config = dict(
    n_layer=11,
    experts_per_token=1,
    moe_layers=[0, 1, 2, 3, 4, 5, 6, 7, 8, 9, 10],
    norm='rmsnorm',
    rope_base=10000.0,
    weight_decay=0.14,
    warmup_steps=200,
)
Below are experts of layer 5 (counted from 0) of a mixture-of-experts language model. Rows are named router (the router's row for the expert), down (a neuron's output weights, with its number) and show model dimensions 0-223. Each number is 500 + 25 x the weight over its row's rms, rounded and kept within 0 to 999. Numbers have three digits each.
Before each expert's rows: "comes before" lists some tokens at least twice as common just after its tokens as in all text. This comes from a sample of Wikipedia text that the model never trained on. Tokens count by the router's weight.

# expert 9
comes before: " the", " a", " his", " her", " an", " their"
router:501489516485472501467458486512469527530512502503517524560528485533477508505473518430462475517483489486498508509477526462535486508513466507502488544479498509487508488508470492498510502493482453474495525506497513522502518548478517500502469530497499492482546478424504499503509512505475490541494515538530504505486525509499509525479449524516473465470465467519487498527452501484525506526479539550498484482526506503457518510566464470437547533541515502507506433504487533532529482487479500500482544516472529514495516514489457517536527522490481477516496460501507477487516487492519463545506498524512479486498491488497562497517497463480462479468508494464486501463493501503553500474490
down12:513467515504487473496471478536496480505479501491477501466537515508477503464508470478546535510504530543528502468503481510520493488522479539503511506468457482478516529509518459485502464459505523461482477521506516510504495520470510498509491451534526507488530493482544502494489491489515509525528501509516500559524482499500552530499503494420511508544465532521520506450526488477459484514461495517503531518503517517533480518518474480539449484428527518522509521463504467530532492531513492539518488529480519478481489505556526534514518496474467517537499502494455503491464522509530516481470511516502468473503491501461482549524482538527503518523517524455524486553498479524516527513534
down13:503508469501462539489527522504507536525544522523489486516493521497520524527500493493472473460490518523452517499497531494507522510512480467521485465471491486549481528520512488504482518429483487473499455528516532521514521511518506504495491518537515471525496451504513497471498463505444535541536506495556529512532503548431475499511490506486484525480498496506498531451524493516517502505527518472495479494519493515522545525510507515486490510518532580480480478480512471457550499482504500546487463498500501482522554515513516522566500485527497520475503533523473503486484509521481469524513530472455449437464492494486493499484514473536526492491517524496523515487476529498478469486512
down14:527497506506487454442460535450481523482478509516469516503515517496514482468488496517508475551549521458558493509483487513516495486501526491534480497536496556499488488482528511517511490497479523519557493528484542517494510438502538484501521468532496515459506497517493473503507456497553468456494497536484455491506524513530519493519540545491514503515496452489503514474488499509486476504473474478488475487459493495519492562471508483517497472468497539542513527529506488463468496492511516493497534542469472506510522516482474531513461462490517530465500485493505487457518517513472458461514465493481536479498503517502546528534561480508512477496526480511478472524525524490532469491484
down15:538476492516519482504542504489499520487478484540493524462502513490525510487492543538498491487475510508500504511511506513476516489548475483477542484502517503541512527497464503507489545521529480543516485511492528511472526478453503487496471515532487559462500527529473536481511483499456518503472499471521498524470471502545462493503497478476538500506461489540463485469499523492502458460487444477506517521491505489491474474518540530534512498536518519498510544490493533532496527496424494518533472514486500492522465539529506497478515435520503521467538518536518486479490490499501485504458468507532503549434513468485464478497511501495480471474559482511461521504509472540505515532528
down16:507560462512523528491485506494452510470491507475483478489469503512503565484516467491493477516478470461489508483515491488498516534509499478473473491529523484520494513474511507544467462497565539474485487538486485517510488475508497517488485510475536466495484497532483475525495509506497458517538503518526528469480510501494500544477490489511441510467441512495488536501509487476519502549492466492505520496516491518486506502500514510464479495475510469493498482485439496479558487479482506503481468523452508487495534484492473488514512525483476461505478487513473467507511507522545484505511527487488459447465458486481466491472471455528468479536445560530517470497474444491458476463499
down17:520513515507526520534480543508534454464486504496492508489477540501525504484514482472526480459419492527461492541466538498524527441474497505526501525504483503479520545481459496536456473459498475491471489487504485509466488472488518494484501481496506492501522463495481493495516453496482505480493477492510521475475466476505502489491476515522477481533496507478513518431509507467537522478471482522496489482530518542464530534469508499486548525483506500517499519514513469540535496505522512550490491504490482492519528514510468549507501466474497455498505465504488461471526489506517464539462480464463538450533453504487542554515467509483505472474494478489474522497464483488460479497504
down18:520525507521498543459492487491465494487490519518481527487539513484526535506510549473498499491463508489506498504508512474481507551512508502473489487467490481531479436492518460501500439480493486512478481467525530493528489516524483509499470454502500495516507477475530513505470516514559491526500531510476495487472495471491517501551470485521459499498542522484470535472514494530505488451510448496537500484490510483515479407539477514532510461464485446470495457479438502479504529444522493488492531477517538506504492500469505483507496507483507477501484497522550491468507518469477492516509558520528503496496504476499542513510535565536506510525479492493540487491458495504511531495494
down19:518486504511489492461500465493523490491461505471484474483538500475506523502492494475516501523455497499511534473527477513485516509466488501489459505519482517538524535486504523481487472512480449514511506530529545531462472494485514544509448464477495459520488509508506524506499497533457513577505499513501517511511501514498519512526528514549521523475542526498546505471480516477474498494512517529533470491470504526528485491537487491457498493514427509537545523494492508527503483469492466491504502520518522483467522521532467529523523478495483485506475507560515498529496489468510466511510512504526498453515494547513448532498477441526478472501456457525465524556475481515535469530506
down20:498509483492485540531487515544494547529532508511477508506485533494425529530468503488485505500488513518514499497464496499493534524511511525487491463474492535537514487462505455503515496491484494519479479528510523559517468516525520521513416494497498513527492513528514501474534487523519496460508501539507476479461456533495512470539496492502503490516503480469500482490472527533462465495535508530528508539507435486423505485511485512428525467492465495486479489511511513495542477486464464512478510533474530519477499485466522513516530529537496490457537531507502490480488479502487503499526497531484554481448514506515526524522480473441471501492516479495507504487468522474511502475494
down21:483546492526469537473529525497469496487507510502488463488468491490514514518514492459544452493475458473478468477545503495522500473471522492508463522528502577508546507483479589493502504490477480508517553507527493478500504480553482487505497497519471554474511494522505502511512542523473489511480516525488528505512473484486476514489485490504511501532441525485502514495524459518439505488476511475534503496498560514506471526469507496539506496501464470489481558553466491485489510536516521573515504521456483518521496485493499494495499538486519516514502519467481482494454514504524490481527506486506484469518507519506527479516516458474513467464526503494493511515509524457544499472502
down22:548519498471488481495469508501488465477533477522487508491527485515532541503463496526498486517503545477467469480507450472466476468513486516513538516504505482513507552516503455518444499484524483494531534526510436479521511479513520522511509476493456438462467502537503470513484454507455478477516510489452454480443489524514500477493495537535480513545491512498465476463524533472520456526499486523489532506471493542532464488478500540484490524424515525479512492501481503519518524511521466505502519541492476504511497486490503535477482474504493464500479500500461501477517487511487478513484501507447491532503467487508522484480493502488463446495496489485538532496511486491448512485509
down23:498469554461463510521461428520492510486499515505511544496511495538464520464507502524473490517497539501513507510526519532475514488549502502467519503457490473535505459528476467513441496489503531480506489494495488491550520501493478476512486500479542517533452480482545525515550515448532542467522527476490477519451512517473508495535520500532477472512526494523512524504460523533480507522488468537512537522505475502482497508509470498481473525441533496514523508509467497504532510481502474468484483493489457502475461523479560536471425520490464504504495548512498483497516494519528518492504481510518484490511489472463468488512478499485484479480526504496527470490504474526492493470464
down24:484513513512501501505509497495473497512460503508538537467486475490529499485478444486500479491500524491519499484556530480530496522456468484446499495472480526472533501506511507556479518464485491463513531481506490516519514501481483548493486510513517470452489513509493498484462541519512487537428538512463474519488515499493539515517535472469505532503490480533463460451444517500530508531524479479505464566471448503499490468465513494509539521479508487484517515505559514503480527484503479524476471505538487527488493503465529510473501533498531476533495456484501518480483536452445432485512502476488487491511497488488510499519511497494473518525471508476482510503481488498495560498531
down25:514484513521511488486490485510481507484520533505534521484484457435483475490455520490520536485503489527518534502475452507503499506492484500519501493495509515526482498476514464434476491492472465527510478479526487479475497496487470457522532514483503478484534514458475547488525528499504518538487450544488496461495491480526496473469442530517487514524530505470492473548497498467492495499544457515506518525535488537502496506484511520545495502557464496533520531510534477473489487507553521480522457483480536492489485483478511482441501526509542530507539552481539512512475508537503506498463473545514516552499502515481470533460528471496495451515511475503508531484528498489495506457499
down26:465495481497487529504482524519515487447542475515516511497466523472502511510518477484513432469514558474505486491433513523531511515511475519465495526481503520461479503490507482483518532510510476478424493502509507491456497472502498534488476537511502508467521508486481546476481489560489513451456468494498540496507500487528492524504476490483467479539452536508491461524490503467509512490495536537495511468469489526439514506497474523481473495489486470486526519463506466525485490500502460463510545509518472477471505479485485524493495526521486456499502497479465527525536488514526476541464497549506501484521546456495487522517473518512511456487508467538510486541545479515487504497485
down27:491535487507465480524499499487531497489475465543511500523500473494494493467539485563475540518473487475510481501482492482467517512522498489502529535485493501533479475491512492513483442493484492504500533505472520502544524486500553458512502501465535506491485560475530486476439448541537494511528514536522482474508499521488511505502525495496494461466470474471479477523527560535491440490494510486499510497492506484489506514473480519502516507495485527508527505479522465576515496520469545584511512518510486474494533508528519473538529452478498484446499502454458477478463481488531495477503498516486517520500501496470500518512525503503516514487494469520492509487571486491488492457495
down28:485482518521515470477538466499473462518489536492506519546525491505541494480468504476520469500500504432495507491497507535520535550486479512524499528497520512501537512508530507489537471524484525519511510532535492493501485528502560443484494484504514492487522484478565460536524493536515486501518533478511479470482518499496466504518469496484495513469485502498471454471465491461490482533524522497491520474511455466517504506523521488513491526496526493507519527485508462507493503475522488525484514517456454461478475482490443512498511497517503482486534497471518490523496561490512507504526477479475582513463516478502504539505463494474531470499549507476452493552534531535508471527459
down29:493514478498529496513489516559495511496516544498509500502471477506480471485469532457537512498514511534514511566455497505515523481494524489550536487489502487529492516543507491520503490437463492521490520522506456465473497495533516506513550513521490470482546484503546469513488478496554497497487507456518490496481518538489501478500473549524489514503499513490514498528515500484483515482506547511507491476500515506460464500489515496494451481505524495474486510495495465515517493470470480526479558517476487508484563520482484519530440466502445510454532474506515457483490552494521493510485549519523528519496518496502550464502508497536487490447546524474465520477509492488551474531489
down30:479519504470491466543476470499504522470470533520521466484524478505493479483496482516535476513503485522509548475504484510549508523513464536518466495508492488509498540474525504505522518453486507505510509543506484499470486533520493521476517510463494511531485448495470511475474460489481486501511474545536507542453524523536462508531488501522528499495512533496479521492467554454482487524530492529497447506451502501504532521500537511460521470479499536524519506518536521488521488504497474516509462499528479526540498481486510512466427448518482505499487506543493492486521496512521522505481562498559509528525516543489498517536501516467494552505521468471480521484472493536540519517464
down31:485476505458502526543509508501497464528459486489529498479535530514501454492496505559504511548493515532491520506489548522514502511475461494524495536523521535503489502494531485568485495482561497450495471525514474461513464475503513530507526543488510513540472508518486524534510474489496441505521500472495444513451537510501533515513500495506499492503499509505498500489523502509499491514536486480473511496501488497531490492493511507518504489428533532506500532464518497549541458509510474494460478520537449525449498517469531486504491441525454525528507511506470543479541449517467484513486506495495520551499517479524523471499514514480502538511462524470504482488474478470500515496500
down32:513493510509510479505498501511505479507522501512483488477480537527522473489514501492495468483508509488513500465493470453524522493467529495528464502467518529516462509476504525433488508528524545510517471501502482477510482502468481447489496506532498503425512532502517517499499461532459519486522516487515489581488487544467481465487486498486475500522530490478504504506495530467482427531569504446509527489485519525509536527517525521509524503506535492494507483522504524501455442503481484517529486504520537472549539482502520483470525494476484512563493492507492514539505438477533542517443483491516520515464518479486510511505507501515499467501534481507508499534519446531494488487492
down33:475515474481529498562461489503481474508501471490486470517479531519489533501505499465464514515475449512526548522521509544503508526547470531488552467477508494480506489490499464537525492490541464483497478516486501488559486525478446496485512514506495461483495492502473535462501498471502507567533507501522457511487464508517521468514451506500508499497471494459503520495430482498467502542526512486485523456526498466491483499502499500491487494522480502502492518495505445535541507508501511509475505523504531489515468557510484543507498474520533469520533512545501507506519501500522503494491522521505456521508473506521470506524450438483515510456516505507518546506532470483470535467459
down34:457495495485486522526495474488523434497486526532495510482509506529516497488517485520503492508517506495485497507472531466478496506566499482523548526537537496499495546508541533484483501451544504501464511498525477469539526505492510493459529530488517496488469467482529518478549484476517460480484525498471492492491485455508496496523498509511455497523487493524467475519484575539515514472525487441460498502512481483488510502507496544476504504520506565479477521461518516492495528496538453511537505508491440536477489472467461476517497526547472524495481490507510463494487504502525497532462504456475513495482503533548533511482515550452504482499472506500549503514529510490502512499531
down35:487494489481567498472541506492481509492490469494510493541476512513528486494475538509483509504489461504473476475505482496497511479496497487511518495477497500473481484520493503544520501435524493530469511489455531512503460480459514503484513493500460519549500526446469470462495490523478470505501510477530555490530486504463478510502481523506521542502505530473466500480486467486498537513478520485474480477462520496475500481476459469478508490524501544578515524493475488483515531535464464516485482519512527481503519474562499508533477454525477487511432446490518504505515469509505476519505518523488461503489472516495509459464470458450492464455497543541525521497510497509512525503533
down36:463494470537508494519547495422491472471513484574495525511493490476493483504500484484543501481479525487484475499473505486528537504532492519565470504501516487484477538459531539505529499500507503476466522532467495523508521543487522480481446484494523529513480465515512498487462503515506532481478460511490469521498506514500525477479461473529529504536449532491520507507472540500520479469459547465509507512465487490489477570497505484499535516503516485524470502516499513507425469510486466471480479473522455465483512472531470499523529464482496513478498506521514465480507539486479479486479525514490498514469516508533521493478518508455482460504523471478524527473468497507505523512499
down37:516483462454515552458530506509526485469509482474476468488511488503495518501537467496515451489489498504485466527498480464503508498483501486508475556534507538449509519509510498450507515493469546478500527450514475513556504472476488493476489520467529522507524486468496482512483496517517491505489478478475489483518542506499495474476504524513513484461529519517521456525483487533471484503506544499492500518480474484496500454519505485487479475536475487501542483522498573475524481492468513499533513538466514511494473491461500468523458532555528513510514483469465520491464495491480503458439484470512472526537556484527486545486502531497558476517518493541519502520480487545475518503499
down38:489469484494506533478535502529482511514510487519507530491506482502499531568474497513501468502493496565490486514468479480526502497476530527510493537430517532492478518574514482536500532445511483470530492454495515510507473519499504512474464513516459504475508475506498495505471462496559486507483540481494522525465519527518486497526501484511551523518491537495496511487531508477472530470483515529521479482469471535527504470468535472490495449502481510536499533458516535463539494512493506510507510504509468484481538489517506467532490514545462461490498521491507498470486520488449475498474516494492493496476517495486502497511493556497577532481530468485511508480499537499435476524489
down39:480514488483460510523536505513482503546515519467494455529533535461490507479493497427471496462456517498432468427487519524496476471501529465511479495489469493508492516521534517480490503514523504476507494508518517494541461445504505444530483500528508531461476484505480470516490455494481467528479474485503509488487492538479495489504502445480512500498468512511488518454494502512504510563476477523489516454473455525474484529476482518485524499493491536465487486495513482536569491496501491499505478516506502497530485502506483512517472506491502490466506488515488506513489506532525505474532539496480490471467455522459474512557506458507519472478469516502549513517500453481462482501533
down40:494506535484486478453483514534472460494515516484508524476478478532499466480543488520464461486506539462503490506574465525483529495498496484509560558517509493513512543536512491502541523475479528508503502530515481489505501457479530497457467507520514524453515511482504502548494515492493463525496482477463490461475494481520457477530494451498479516531483479513467475485521487522498533526524497510510491484514485515509531473481523509456485499481522503471470499483522521503498490472484508436465503491474489518535496460439450525512558547528495505514489483496503478534506519507489497481520470456473519498495510465527550545510487514521540485515521489459495519542504471496476499524484
down41:514519484513468484533535486498494459546518523503504516484488490527498450506527489540506468470516507515484513535493464512464550474517511528468463498499511486472509502529527413485529476546488490481486482490473516542497534470500516524479496496518531548516510516546492476459547525493487489545494488508502485458502533492562533505488507543524502481480530506538512503457497499486493506493524466485541485515504510516522498478497475513500500470541494496545511484512461482491483517503462493462477473505476531504498506566547477496467477494557523513481493508502475538508476497518529538521513479490502481528552492479524464473504471529512508475500521471516539565498478530507474495481512
down42:502507496483503526497546531477519514486494515488529496490472519480499470514543495545481501479492502454456492547490521517489526455501472534500466513499467493493474488536453514481494513513481512469504490515496496523505502484525523513523441491499529490534484486482519428507521499537469540485505478471483521505493496469470514509468507457534509517494482456491463471499506504544487493494517507458494493474484529525552509511482498490532499513476525474501462411510545471478457497508504474502511512529500479487548506497519502515519480527520531541493551508509484495527473483507521475464484512489521481502508457500515460513491495515530518492457474513471513454543506545437520477443460
down43:500484481512494495487483515522510510458494511488510500521516486480484549521449534500500456549476525553468496524502518557484533466478481502472530483537515480528500491495503470539495488545482499468465483489522447506496499530541519517489502504525508531513516501465507492495482527520557470492467488454499475506536476484472467494505529485503533481511475499511516540470488482488493544529469473505461452520486542502479499553479507493478531459446538531485496495539508463437498469508493486554481496547532513493518513527530474510509493475543516459538509498531499514466515555542505496489496502534489498522536507527496510499514516450490527497504475498464519480509494484465507509506477
down44:490501498523516553509482490501518488480486523520491485529533494510481471482460525502510481476462565462536508544507515491516499523478477481483520503506523504506523516473484476491472460516501554501505460523499476506486499473539480477449510482522491501504475459490519502514537443493473497518497528492497486488471456510548496515505454499488487468527490526489474481458510466484487490480559501490494514471467500497478475509473495533454517537472434499467502480529496491507562514488478435544528477514534491503474522520477462479533492510494507473534511498554559503515495486485539435499506498533462526482508460488476475521555484506501476510510490513493496472522468489466502483501496
down45:498464492483473510446514534494504517501485510520493456468497508477552482507472524533492474444521503506474498496487536487466520471515479451523449453465477470527507540497522499527510491502502510515524502550525534477518491492501513490481490492515519515505494492484502472501550506482462519521532510490523515514533512524477475508493479471502493521507488496488495512487526486471506487580467504480559474531475455498537521517491486508472526524570489497520490507526493529511543489483516521499497488490484549504482522491462489520518497519498485518477543478564492497511547498499506460502530511533532450459468499485496506498535475499523534451510453501547476461477516512439527499530500
down46:504526522532499542520507505519498492514466502489471475500510445497511459486523519530493560533493481508488531499550526539446514481518498526506494487492483484458485538524486481595492512486513473502462451529504549491546524502582520531507523494504493496500503463485537467476511484519508463502485478482529505506491483497544468512466524520502522507469540493511500506506467547501481473500518467463510485478493501500519522490494514499456458471530512482500483492491510463498519493484529513528507518501478480503501513468494542492473492496498499512538513503475516480480517494498476497495480493447464452535530514505491507467484489461493484519472440556509476478487504475503505512435458
down47:485447562530542473438502468518500511506489485487521498547509497535463478524486520489566504464464495468482490494481475475520498440516502478546481490524488507515541516508530506455477506486536484492531509525467510489487496504463505495498505500534494499537473508494526532548461483488498527511447493495487510520539517465490498476558525503490534500486475490470504470527514518509508528490495510489489494489535486535523486496504531509510519466537522550525483463480518534492497539517537477484510503472514492526465535509467502584531485481459495456502473532494511483486481485500481507508534494510514456491511522441519526498494497536498517504507504520511556473487511543498488494469523
down48:560535508500520509499534519448542521520483492508485558489492493482520453461489493492490501478519513533504483476479471501485471489482513525433509514499491497494509472524493518437484511530538471495489493497498516479481512543497476528451457495447521488475460498476501539518443527500462508452498536514471518512524456518474509498473483488495509507489500464521499518499513516466478506494497514487500493493478514506516490503576477498538504504482490515473484494493491514516479551487535500524473497497477473526503518485450533504476478483461493491549532498502496473499471539566510550487506457538499531462524503499510511518462556531458503514522484495516530485481524494495458522480469
down49:498513489508521436492517481513506483478504500547470491515481473494510534490477539493496521507520482542466519465529539458523550512487462529504497480492492470546506502492465470473524474495489516506521520522480505517517545529490536456491529512538488510498512478497536474489450470505515513506489487510495508480481521480490510559521512512451507498528527515532519501541506515431452488520520467509451467495477534501494527510495480517532486531480481554487503501479466509500481475450562457487511518510468495494522509450528477474484529533499518466485527505453506532462504495513508496502476505529521492541514517529514501503493515473498482449530481546531486450471511489531489479499463
down50:514535457489441543444522504494532474512476492526508495486458510491487493528537496473516474477482483548467519525509525533476486459470502474503480486522520475463514516516513519512527530531469511558453549497503502520449539501530510486498446494506530501533546521481521491522539452494487501476489550498500514513465512512469497533477514467518507481538508511511494534451489488500504481518520506473513479533513469508465489535477505497529512513528484497489551456506489467478529476529468502511461498495540523446523549486526520493495522548473486494471510471482503484503490514493502467488502535496501475474478519457485508490508554493459503457527499490514492489458467488515496535509514
down51:449505509489491449560480489494479503492541500521471541546496507489534515493491512527480499490511489490485519475524490455479522499491500498531550502524519477534486492545497503448510523529477503526496486511487518562507502499473474495472507484549515548497455526439498469490522520474511529467472541504496471491540477522513537487473519503468509531534535499498477449483502493486531475519506487513505503512500500509496536524488529480501481465483468500504540514524516478481494480512487540471504503528499442499499531498510504534492475539544511508499454504454488502512455492518508546509453531463485483522488545519462526441471518475486495518482532497497452504535549501490498525466497
down52:539486491530497530514491508488463492477450511515541502493523532478527488470471514487483446478530513500504529512502500527486526526508522505472505493516494488481531483508513455509478486455497478510506509479490519517527484533530507530477509502510501503519474492494448488504463505475510488468506557546485522512479539449556500494495478503529480477483478481514510507494463551505539557552526524467530479536474531513481465510461518529506494486461481465463492469504514458503499484481511533526508502475503524534532444553492503502482522474510521479542491497518503488509468531527494478486469519532496500482528515525484548460535547487537517498541414491481515494509481504471492506506477
down53:582505487499557487493503497541453502475501484528510539475491480502494489527502530521521521509502521450495485474484511443487492486513531489493514487505517469507514519480497512534492548507506492509545517497499503507492540512501503522511463479494522475526524495499504511475498510482501486540513573507541529515520493514509480497517497523491486500472520528538480526498459487531498474564483518486539552455488503499482502465468526568469513543506473496513477551554490552475487491505475507483481462513488525491500503507503458499489513502500524496495500527468555548529502496547514530436503527515518512509468498513499462517547488515547480527484501524545487474479513529538496503492512
down54:500512524538492476503502522506504452481522512501464526528502474499506521443502560489471471499544511509518489489484491480494490497501512535499524451493511475560502501492502489502522484490508526519475516521510484533522493528477466499524528521531447505527518516499526490485518518555468522508450535493518496517483488512475527482504519481498502548546468529531484501519463491500493508447548507553510539508557511508506506543511504510507483531488464522471491516513506496487452503465523488483484496515514445476519509518461492465492474523559527500483497496550479490475508495485540464546523533443489518484511490501468495436482449512507522466538504483492498518480480489563479514506511
down55:534502469493449494532495501486494527562477465492517486491493470507519494486578512495477506494491553487475520480509480509513492496535503525502475526479496484493450517521496491518498543479516502524531507517487500479503550553487519519501494512525478500527485523495502502508484541496489506482515456480525488483498522495528459473449507518512508438504488530471490470500485468479485447503545518478522488468509505482478482436489471463525519440483476508501491532457513507512522510501502513497514483524464497505494514489485478524501482475514457504479542480547538484538473543526532489482517511491499495484469512488499495487550526554530482483508447511483492498510469521493464456578457
down56:530502531488459516487481508469493529471497541508490512501481484487499507473533481507529483503504473505507490519543540518544495511483510498495508497481537488494489474465475492553472489460565515536509483464526502468500518425520548505499455524514514508503526468496539462527525539483463530517498515470504481453446501513534523503568497501518447496488530489521499527489468515526553544486538506544507499502548480491494471482490491504500479508497495479433475493503473502513494501513498477492488499504486463522496513521471502480476454520498495500525535519513516481475579483529500513527530530528536509516480497490479551517480502518483467493483446512506472539468497475510494479501499
down57:480516528470460535507468504468492488511502496498475559487496507529501531514499510495502458502471507521535480489434521487497548484528524488529504513537497525529542532512462491436451498485452481463489505531513510518522533510517511470481532519508517509467529490499535496496514513515549481464492509498455482498450459478482470485496490506538485537491529510488565506566538495506462499501499516515469443499499543510515554518481514487512480467506507504506475453481467554508503517504513529477504520482519475489492503516453485442503466505499476537480513478479476512495483473447497475497484471495529476516452500498534515494500486533505491517505494521504459470520480517489491500540507
down58:480499491472464505468480515499501472527504488520499483505489512462536442529503488488525489431492504521499501472505518492484509490542485467509464491507516483519471476490521546489513508488492527474475506491535552525549488559500482478512474527541517521491550527486530503517495517515490497470490549537493511519491505509462490484453491472551492506509482500534520537508501473491489492513478493462517471522499469509490531496509455495511523518528495498516524497496499520508505526477479502518458476473483494486453479486546494504472529551492488561450490492544498524482498546513492502491495491550541447457478542481465485537495478515543473467544480472539498489547492532509536468506530
down59:487470498495491507486531539505493513479500486485521448485513519484518523498508477499539507512444471541499467457525513461498505553552524558446486493534473481505490493500516488480485522464484534516531513476529494489490498501493486493507487508528482502517512519493530505477513491486502561500494513471499501481525528469476515511493525484519465472515559526498555503456520527522496454487545496465506530515485544515529471487527501457456552481547512455468495481495485530489512506503530524507494564493511505485514500496489521533567475521486484501516494554457502527477516471533534493487504519499496494468472532518484503503474538527472499498510513493482497485500497446528509473437468
down60:568488457465491472484463492481449481487474506509495447514523465511500504491522558459530486420491504569484540499516514508513514483528522548513486496534526480510530495511442518515498485477477468441494519473467508523481493520488493519510503501483511519474456530474524506464491521464525473525488466484495502497524487501503524507484545512526537494499505472503518516524508519524496509506521544532548482506447467491494499463485471540540489499504516517489486474516518511484511495522503505511551530507512488512487510457490515491519502523528471482535490437504505529493488469472458478533492449511505515499517485489493520481486484521498504534486446523531543461499488500488512542487489
down61:507482509519507486527515476524486526519456524467502528492527466508462478503508543494483517497468522542496553527495545496540466447509535488492490488473519524482533550469441486474474488557529466524518489531507463502438539512487471535512498455535521509466521495510499481498506479486472509489490501492508551525489505523490523488496469507554498505525478476515514479498473507536509503444482525511490467549503554495519445504465518514489526539478517484472497516500453521476499554465474485491539485527505463534503554484495511525485479519509529482514490476494533504471519516489520463478490503505512493497496507422479522470494491475480479512487487513515495490476470496510525495491513
down62:516528444543517515520487510523507486549484536499501498484499531520500514502525523469514519520486552485496469496552496479488455469515533514498537465532488512483529466488475537460500515505458515459453525474457540466473513475527533457491518509447497480479512513493510506537548455495487470504492483481509499522541498500508489513491537468528488499511485488485520484498517517524506493501556474446487470471489481523516502518523481509464511520477490519511476554519487524524531470489493534478501527505515480511489466506500514512501491524514443482497536477535493474546489500533483507513473524492516536497515496510463522557523507550514470548493459474530528509560524512506515493525471
down63:506481524505494542510502465511476514522483518484551517488533463493503529447493487512502495491479480515497498530533487519478509511477526487486540514496497485476518495479506448529524501496469522488559477479498456499511483515501529478483511524502497537527497496523481496479568469460509454531491501550501508467478492478470456464481549474500497519463508476491465469528488496513473517517473518538516471474514509481520513531471484455504507488503483501513482502517508492536513489500504540522493507479509488489514501540528486476495448503506499479493509528456475517523496520430530508505495565504539513550496510469504524530508520509497571573492508465508476519524468524551492471440485
down64:455504500491505511496515495480536485555460512527500523479504521460489507494503487463507518515525490491476506526517474499495500500487484469482463497482492485500514482505465503457509471512511500538484478504478500512527525512490476488473500474470539487558487466492498516500520543475540564470443499500506511490523513503496509514474492462553489502469518474476474532485488493557497450504522461506524473519496510513538482549499484466467472541484480464506447510526522502485480533479519485491476501453513494525466448473492491525495485498502540511528552551508464498458508553507489464474503483499507527483500481490550477481485538556469452510498494556530511479514463542518503519513492
down65:504450505501520502535468459467481531514521519506484453517464484579518510513486507508534464557491499530497549510511503521459491475498525450524501464515515524457497468513481514505503496527481496466482493508455496556507518496479504491507494494478514496483539517523484472520491484467509501493512502517466523500441512529494506451505528536486498506479498458487534499447487557531490481492481495490474476488470520512472527500466515468516525529507542490446460494525459494508511531489517518497493509520500529491522516446563493543513504521481499506516481490540530455516505493519523528505546504482483521495464465520533555496511513499458497469494482523534522470492493484485498505456479
down66:494528504480493506507551524491519531497481448491436496447491468488493512480510492495508497470504530480513505517503491523482521485509478519481492488513540552482515480495486518503547505505502474494482495478484530496466518516502555478517530531489493515488472466478462502468517547471505479522514504524482499506515499464498474469469485555462500499438534486503523493484482504495494511514471513524509496466505538482435534488477477523528526498495501511465482550522491513511520503468511496471510494474537539562484448507451496460516475517445498533482476429481509506480519540526500489514454463491494514517483503512522491514448470497478494458467444517526503532502512524477532508462501
down67:452481471490467507482511531533493494482517584523514513487498523450494534454522510488514453480517491494485502539482522508473477488505468468526532471520499466501503545526483534519508481525522479528501522508499519514512536503463514485505477507455538525472497512528512486484492513491489508485487501519490490523466527492516461478507528490516505458485483529525528509545507478462513503534467514539521506517455465474455495476446513501499474479507513469488517477562496490465498485502467475550476556475478481478469542493497471460487538479546504516475467512501558482529506545474475522485523487550476486514510495518488506477520505486522489494481489492490534488548482526530472483530534
down68:507479507495457489495511471507505482498503540539542523452494491520501502521473469498526524526518473491497518530505441526521490469470479550511478495474520529489457525473488491458534480525485491515466488526483492494506507505501493513500450537509465484478511510550510536444485483519460506509501501472509439515522530492491524475476549505526470492477508462484463533503542486480506523489495476475524532488538520504530558477475478505550472495529524470498488495486525495507524492449459474466521457493472530502472522495428501484481475487507465483474499455485524508501504532509522445492467521454474518464476485477475469525490533537522504489520518492466469505479514480492487497493486
down69:520488485534494503492506468486452489504510465473512491513493474505497484538504479478474471512509445493522428448514518484495501494494501524508484488532490503537467474514485537517506491534474529505527493508523478476478484540471469504460470516439495493483521501508499448473496487519540516469463513503491537521486475506455486471481477512500456522461500501481509479514493472507469486492512484487468542504463518509496499503488452484497461490519468518491504502520528502507439471432508443566501498474489488463505529491490469471522498494488471526472497511520526481493516557498471550528498505489508498524516531518495476430526540519532527501560507473479482503493520528469490512466505
down70:490510522481531529500513511479458486550485524504504523539506523434491510496481495561501496505471498528485546470529494493486528490525456508520528502457529491479488502523521501567529465453486529478532456484489495512534516422501506458488499487528495461452509447501531496484521500487483458514505527512495511493506497524510504539540457504478476469537481512484472527480495465504453487485514517539526500466517510501471544503517503511473507513494499498496512530516504512528557508504480504515525507503459568483507468497485507479481483473481421510522495505522525524479433495540499491484497522514502482525462486479514501502484485533492483497500513508485512466468530520490491509487541
down71:500504476490502482511509432483490526529471491516504502501499515486481519526539518531503471477509482470487506517518502476461492438459550514463492466547581523462507505494519511537519449488523452482516507518505517536504537529514479533525543493530463478437505453473448488475456484512508516487505500525498529508524503497463554481511505523480489510485485479480502518497503494547523503498493514518557507464508488500536486489506466502524538503521537473463514513519500522525493515475503532493514494521518530497523534501501496496499489508507531477501508546530520535561496507512530486488483510484463522501512470488526473525517462503523465487472527492528516492470516450568494505484499
down72:503507494491489557567505491473451454550471513471482511472475522515509544492509470532484531500466491475499525507526497499473474477476492477523491479486525499532512527531517519563483485474497478506500507538476522541519500487544485516500525497461477559485525515508506517495490509531496480520535488506556487515525511502487480510512516541520476545525444483461518484501457530503483488490494485468508516510501483500481509497502509469507492544514521498485487491519468477544624489489493472488496458498489500533513526532512523506507476506499491470444496491496547502502492537499474462494484548465509527500499462487503509466498502478512497504481490507559485499472458507511518485487492
down73:493472495471545502502525493476488512503486487459514490468524531535482436500491505461443512464521491492519509513480510507462481516478535513500528486521475506525506494493482493496478512513503483475472496545535519493544494513494524466501539495461473521505495521498462492463518507514515497477496475551487488448523469445513513480483557465464503504484541455525500490466518518490543477515527501493445512507461467476533520544493542548492526482522512453503457561481485500471514520525481491480510526491485501466495495472532474473487497491504499479479547521452551490536561494489487475523466496511541518487493482461502522525498522480502516500540527500499510519491478480513510492467457
down74:522501474498474518461545477509468505517512458485489494456512475515466472472531508497440491530522529457487482492486462512444498480502525507536496479517483517501505512515536498463470535536476494472497514515502471549548463505514459438498526533472458452479494475511497525507458529505517498514522486516477548495517505498520525449459513465518536492515507512515489496443506467500457472532484549514494490477495516528456528504499479496507480490517518496506517465485518550505460479500511518481491488533510491446514526492490525487523495466519498471458475484520512527523522476445478523478514494544508494506477511519503494536491540523524502489517501479513533486515468464497449465488483